python train.py --experts_per_token=1 --normalize_top_k=false --balance_loss=0.000771 --balance_bias=true --router_z_loss=0.001 --init_std_router=0.0228 --optimizer="adamw" --batch_tokens=32768
Below are experts of layer 3 (counted from 0) of a mixture-of-experts language model. Rows are named router (the router's row for the expert), up (a neuron's input weights, with its number), down (a neuron's output weights, with its number) and show model dimensions 0-79. Each number is 128 + 32 x the weight over its row's rms, rounded and kept within 0 to 255. Numbers have three digits each.
Before each expert's rows: "mostly gets" lists some tokens that are sent to it at least half of the time; "raises" lists some tokens whose logits its average output raises strongly, later layers aside. This comes from a sample of Wikipedia text that the model never trained on.

# expert 3
mostly gets: " Genus", " Clade", "|---|---|---|---|\n", " prop", " −", " ±"
raises: "view", "val", "us", "-time", "ension"
router:084148182120080164119124080128164097124108206157094091101162132145163141187099139143094093127100146166155076153134121029116116127133150100142177155112108118123119140098110119099124196102143116089124072108143139129176156127155125102109182178
up12:082157177146069169068108082105104113078059110111127069081141084169107124116133155118061096157111117157111064129146183167136164145066160047188100179125076171129142129144193114057110179158157105130124131149162117138161143130157142109133150142
down12:128127132170176074135115203140101127136164153057055123148079134115118134125087132181116189118124195130157150082106142087135160102167155148074112162110098107113152161127116103208116086125118207159108117064157173119112177155120107129131078190
up13:081110155097126143110141172123118122073097191127133129098149115057151121124087138207130040125119146116146092139096169153190166118129145103097155122138133131140148201107097137090095176137113126141109069149088119128177140160112102130112182131
down13:184106123074139130128148197150101156132165122148042049122129155092094136157127099141180115136129035142088089165150129131079202109153133103132135110105130077082105116105143101130162140038155133081214110140139132150134131141113107085122155159
up14:082140116148155118081131101157111137086107119219110091117113131137162123156119086150120130187136171112119105151134123166124107098124113167159220134116097097169146116188140107160184099092152094146183053121134134175147164127099155141170099143
down14:118120142133109158088091137152123122083138169147134103114162149151151131127154116090084115173116184066102149128123151115125103136094146112155138163148060146212171118164090078145127100088125176085144096121187124132132146157150141079110119176
up15:111097173109082129134122101060153133086110159165155118127114117118145115137111154125122158112165181148078085109143091133112066077099098126123192138088143147136208121161194099113103126102170096144120116051151104133136096123128132129109118143
down15:148141146103189163145087085148104111144165135086137153100152099179111167179106136101144109152135137127143145070173097149130181120169121094086146108182160131101141155080096122148106106079112100126128104168111142178098085081077098157129129122
up16:115148190105134139113081141174052177140040158115158156139135118094158193128137100092120150144105120083144166154167104122140135160081125237149130098067155113124160082138076086109107156158130110091090128208252127106125119143131121133131157132
down16:130134091093196186110103083149152111075142131099070143119125100174119127122147151179068139131185136192130132133127123123165135154180173091113152067130168145075102198128107109166178067129169141149052122066110086115159134100158133114072087127
up17:109152120135099175115111073120153134111123162138103075171142167113094152165142144124132095102155113159105088134082118141098158144175143126148128123146133122115087148166081075088176198119125124174088040114134141146092133126095111098115176110
down17:171113138054097123092159180100139130169184128151174132143160093082140082169152136127160151158189132060077086062111130109092134132085133100134179115099162146134128107147156112107160131135125116174121074107097077213140061101080117110181156137
up18:152100101141146108150123106102106083106096168149068165169128106129106217086188136099102087140151120134126130127117128097193139115112172126192140121132098092108098093116137125109111092158142159140144126071158077166114102116133072137160144153
down18:166104109161109137155080093100132163155137059144111141110099187132186117116104116111086059084077136150137153130173181154148146135118150114144119088119116123158117144117195203138148179111108135124099040109151116135146165178181112130141155101
up19:113098149097088121138121150152102081125131118173140152107158127147178151092104080117099097170088132101099094104134177245124103077130100145179133165131097126141123071130146118097180082158151081172113188124139220109157119157132112149182179140
down19:171120159117092154099172126175130107105127151095161138147110137118142139155105116176026108082181159100127127156186154118175070115124145150138089132172072109147049147122139140193140204141121073123120070141155078135161144126148129107094120128
up20:088104140120121157106102137148128121120123127158148134156123149118164116151102091159118130163146181136102077116131117112090113110070075166127211130127114115154161086161148088139175183145103060150157100078129153189194115128078179135170111169
down20:140069158164083151146151107172109071093048164115149127084120153111122139137041140172060122096077176139176187118081119135099121150109096123098134150113131133132114120132143112096130136149076168086091135114189098143151121144163141132066173131
up21:166152113144207146106132134134157157133138120128091107065098075170127144129131154086121095170068132105095152103101123103161114116163191083136209118171113093094175167152088123139166134119184134079118145121133107157139148174077136179197091112
down21:085159179094128141167106070139111087118109154160077128161109142169137108165066132145133081054116120187137144145116153125150160160057140188121115108097125115124101119119193130056129112151144123165077149155127144126134141095113178139134152126
up22:126135118180173127091132143148084139123116097064090096137082117117146137094134122116143182119117115023069098130112097119127176165182036111130148135122087162114119111104113152170122092119115132110092118132124136148139136064132150077125113100
down22:115167136127224129140116103134078149144073175148115131097110133137170132068154078164161190120171132093196166115120130207123091099072143095175150084071185159111063093167124097200187148102123106108077147100140120161137117107145142134171106143
up23:138141174103149157081170124150207080130070166120139117097167082157137168160163153139081128187178134169136179186162152090150108152082203061171135162184136159128144156209066105157115155119173102125197116132145073132083104109077127115081099118
down23:131090224102145105191107082114075097092178169117115170133104172122103118095131129172168145125112142128133178156116104152130172151129122182088082101160098149134137168037113190098110199080124151117107121118064159102130109138089176135139139129

# expert 8
mostly gets: "/a", " UTC", " million", " kg", " sq", "″E"
raises: "ti", "sc", "ration"
router:114142143150101143089094155137094179063092149231065109113091124144170170120136163134133073167099113129075090114137133126097100137091128135089166126151089162165129114142174092124094133136137078109151083089160147141102130127137158122135140096
up12:088151143156139127086083112151103145158104176175131141161094103125130161133137109174141133146087100141132061143151113124140083170127143110124202122115149114092139161101148124175077210096132093081160045136110148183124182149145034123183147125
down12:130090130063119130163130053145188099128138146116167208060135171083202125173135137137111138106148137113128124102113130112148102169146096151088091133122075140155104153145138088127149108114130110118163152117098163056145142108042104156082089163
up13:112099174143138108107090110136119136106156175188074134115130142131149154124105094172114085143076113157127098117100116071099141093148133134133151086056116136080188167109143103111145166116121127092124137135097162158235155098212074091166106129
down13:132156168132095090078151158121090089147117078154082157158136091152098110163135135117155127131116150076055118131123147203119150100107137117151172118195208146105177149132141123134127111100083140112083139093197079176113136119148181092122104114
up14:126137144163126115101135072092127145076132118166149090130112119134145104157110129169105059148095140131094137107118131083112097135119104112111162099122099096117130126178180110133097097094087132161117113114125139117177075141171164114099097138
down14:124154141139141097117118150138040088092149146167138137104167099135125117149105099133094139133091144073083132149099154137153129132122125112153143196101111130143131162145177126139111147159101093122120080134150142144125133072152116144168166183
up15:114078195173094154067125095145110131065111156116104091106125134166133137129041132117075156133145153187136092107146090135128070076127125130089169089145112114141176147181141134089129154151184152127142151118134099145118113131106107120131135188
down15:108103146154119110164124063171090117144162105119162145179134166115115136120127147137122186107099103159025159176148089110186089155081063064118143183113141163170157163125143192135099157162144108140131174111158136162135142121116132078136171128
up16:164202140093153174139165155124154149095113156155145096120107146151105091083132117146108085128069125135086110161134102196107130107127059145094157174116139113129095125095156128108123145088198077140179145113142089130112135137154148166092144224
down16:100096129129183113185121098121152156118079132178115103154152160077100090149155146187093131191101120128098150133160113177117086127119126165143115091197125152052109125118067132146137140115122104101146136108121087152137123124162098083109132109
up17:086178136138036189152169124161142168116045086122144080052119127107087140173138145074115086188123106132090133120188139110130121157132147048125140105100159185093091147160116147070106094092175127161125073166131104140073109166123128117159118098
down17:144080076045114160181085153125079139149131139164159143186156103099119196090133105115131205123121190132161121127121113058151126152093127189143127152166120069171136141129132142081147143169128110118102092118070142132145132133148145048199164110
up18:138106159114171154121098113098156129085144096144125191034173087149121138124088086112054168116063127165101138093132128126095058112119140179128113067135066069162141120173180149056159147082128137092110144086138131146136129083148103156137136199
down18:096122133191132141129135095138097114177041128158108139111117130137117081142137130150088133117127103102060092120146112126122125066118078195118120102166127121123114171153101114124157146118140148090100179129104143175096120150127209163128141156
up19:144078158118160159115145064127127119136124084123116145120130092112130132139135158126105057122124165134128079156080129151082114114092104105122082160154167144160139108096119150121137166122207131136141097079130102102185157128096114185104138160
down19:148119203163143188155153144121096138084113066169088135122139114071096140158147124145150110162188145082105161090082171133086129125094075136098128115087095127142068127146082165132098200153157090150143130154098097128149084176133104105121160151
up20:094185110142096124102111145131128138068110165169109115124098099133174099117144117129153110138218092140122135127129139138101074104115141142153118119165144120130129132158145099145111070123173079146131073087147135114165138083131165085116146156
down20:167131106155094193187138141158121093141121075094080061150084121118151170116169095074139070144148142145113161093092117098137111170131137118146154122070147140147156124100113063130141120126142101145154042121150117115152163067068091194154185169
up21:114150170148076151124102060122144104104080195204120084107153075144128116134098111138127079178167171143176100140125047106112091087125139120124191160106091102132173108116133104099148163141130109115126100106193164100188133114111119100146142164
down21:065098131156057136139114140126086173135112082250139115128162073130145177137140134105143157131105120121053138159105111193175118158076144117112161110143113100121163120118197114137103172097071100136123094138163124153105116155189173110218126157
up22:126098168110139146113088106175190132116093123156156093159171095173075069113158143120156087175039183100192123148181173085106107081089098183053118128139141103105090138125110111092075175179054077162148138090076127152128094124143139165150184098
down22:145133131158113171183122144152148145118158133136146112145129124121119147136160166100142115192125145168069170145092099162159177113173124117101152101187135143094066121127129142122171107137140151163132168107123082082107125141105165119125117097
up23:150106171126180142124107150094093123162083157116148134140107086104165130076158126139115077164156101093063126093170127129167110094168174111163174180127130082157217085097179155124130091120120111141102054129155130118153128069109172117173137120
down23:131146087106129109098171141094141163162164167080084199122130171128097161162124141153129157159109163131183136126073159165151138140091130147090063142199193065075130102170114132140079125107157119142142124154093105075129148076131134150149186155

# expert 1
mostly gets: "(s", "°W", " ago", " ===\n\n", " ==\n\n", " rather"
raises: "burg", "ston", " time", "port", "zy"
router:106166133136161168109081118137128122112144119155137076111145108147168109136065073097116129127097166161136110165146119102090109105104110170136144140105108124133154099133127159120141128094146161102122112071130193120189156134133135149195173165
up55:110095136111173093110165182144153090086065142130169076128109125151109116157117096141137140156086116124160116145100124149182140083161142097151144114099143095123144077126121046145121161108171120142129081065137113094092142084170116121128134149
down55:050099109096130155121139117136120098083141220124142119083156139151178150136165123145116138121162115117139139091106126084146151120046114171118183082110091139149126092127168111078152198083096160157136136175097139142178099142119100102108119181
up56:126183155164154178148088115197070110120157130154111141157108119140167205184130094104121136101138156115162110148156142159117123146149075108172192132175153067132098135099190084153093098160161110110117127117149103133139117123100174159126134175
down56:137143144106168146133154180115135142102154134142128121122143135063141040149194196194198128119134132086078148097079083124099132090098209086133114080107117111110124126118128151121112095158158160120155133137114119089136119097184105125059102134
up57:089173172150131145134144146142124140084091165169118101113161151068184108138091109129113110144090134169113042143150098119107117100115138127113177145130068136141161096128161105151122145101201077140207100099135141094183164122151130119178113140
down57:100172121170180149137109137158147145115151119107113116164153175137193158178120107114096076130121119142143112169131188114132081125113140136172148130179131106105129088172137141171130133082157087139151125134198177140131130123135112113143135146
up58:127118142126050065089083131143132174052084151136103151145164112129121147092041099157161110140185143143123117125089138114132119130113112152155153227125086129132130147120144115105070111181154200116171072082125123106114160095117068118207179124
down58:154174148104176128196144065157107139130140078165121130142175115081180125108086076081124148104153206137101152114148182111109134146202156161097131184078117087138064141089176105117117154100092137118117059137163164138126087109162157107113115134
up59:177134118128165199113106071129222128111177135158133158132188101159112165151134126138065128123104109157088095097049137069082085099175151124175101088065148084183128091110125161103190087064192134170158094088128115137167163082164204089132166180
down59:124092172113158089073152149153144169138184073148112176082134142165085145089139080153131117113121133106163116122117174190110062133116155099090158084115137106068138117163156108136108144151169098084100129146141149137058081062088149117135123084
up60:097115115108140087132155089126110203143112073193147138165093127106136153100118115175131067158131193128164117114132089182129155109120140182172109141154140112144143044132079174160152160149147139092134100104109125138135135093123180155163111129
down60:103084162154072132092110186154187088134155133153167140177097168163108089074060156097128217124158081115167117122141154156120115094128156145128124130119132128104135149120158136192150128154203101112114107106105097111134125160193109109059169117
up61:088109128103028165157112163150130094138099179138107089137073148163192158152135088063169128099116111121118088150147069117054066147104111108097158083105081163135126131174141162157130129121178133172095166101150114135133160114107178140118134137
down61:177120079167097132144196144162143097130131116114174089123089187128140091106139185149135067136123114146132082173100132169182160106107169107157138088153093172089107110045061077139135159137126137120163170151165144115140122094082072124141115085
up62:111184115094124095141099111204116119165122142134087095096175159126135168143101111132110090145162124186151083167146128129144085124139092137122156125138077100109151126119162137091161122127078089122133116137133175125095179088097141143203115140
down62:116123153093098116163135087134097127162186089120112155124168087160172099165127120148063130090126140169140152164101174117104080155170083210114158132132114158194194117189131159122187109073061163101149119144096173125057122131060151146120124098
up63:164123089123118128081140121141134116132160167183197093113140093114121155083118108121091106125075176102118117149147091175147143114106146177123219077074126120115066140155098157109141107137111145143204132093148184122139081138138124201141074087
down63:076093091117143146114125118137147066131203124133111099103088040145096141203100145086146136145113181138186111168132166108076097139199133150116168124147148132111098173099078131142174046105119189096124125083120157125121081107140118079128197149
up64:117130119124099103137063138096197088170125185144135128136137134074172150123094113156117100130104143170155074167152107128100095069145135133126169130112081110156116107146155091160139151083128113195164107124149120154147126098157102137173096157
down64:145131137068142129086116138124101125111098071120102102084134102141157150100103099087096143122112153098138128145219154107202089162195151130152159146122186093103172181172166165211132150155144094143116092087128114151039128104069116088134100150
up65:160153155102110147112104142161062121128131136118154152102106139105116142141159069117175103141094165076126119164116156184109126073117157187143166134154116047167113128105085107127091093123175141114119110088145201102109139127118159126112142107
down65:114140071093101057135127150110094100163135133096055169172115129105156076120102134167161141101122085096100159093098138154116152099094124172158088173100091111139164152149174113105186189172129108156053168129125060190135151168120128096098161112
up66:151102097117120139157115083129188182172106121185180096124082160142089131115101126126164091181108104221142148156206087124136143102139124139133128144145096153139145090129085133113083187142109142143143150088109155152098166174210138127122135080
down66:073128150165124133120143145124146137136115146044094098115116116112171146147138105122126125103147122106106151144118099141126106107216090000132158135139167148197188124167172142095127134115101126146170096142076105151121157121141075153208137106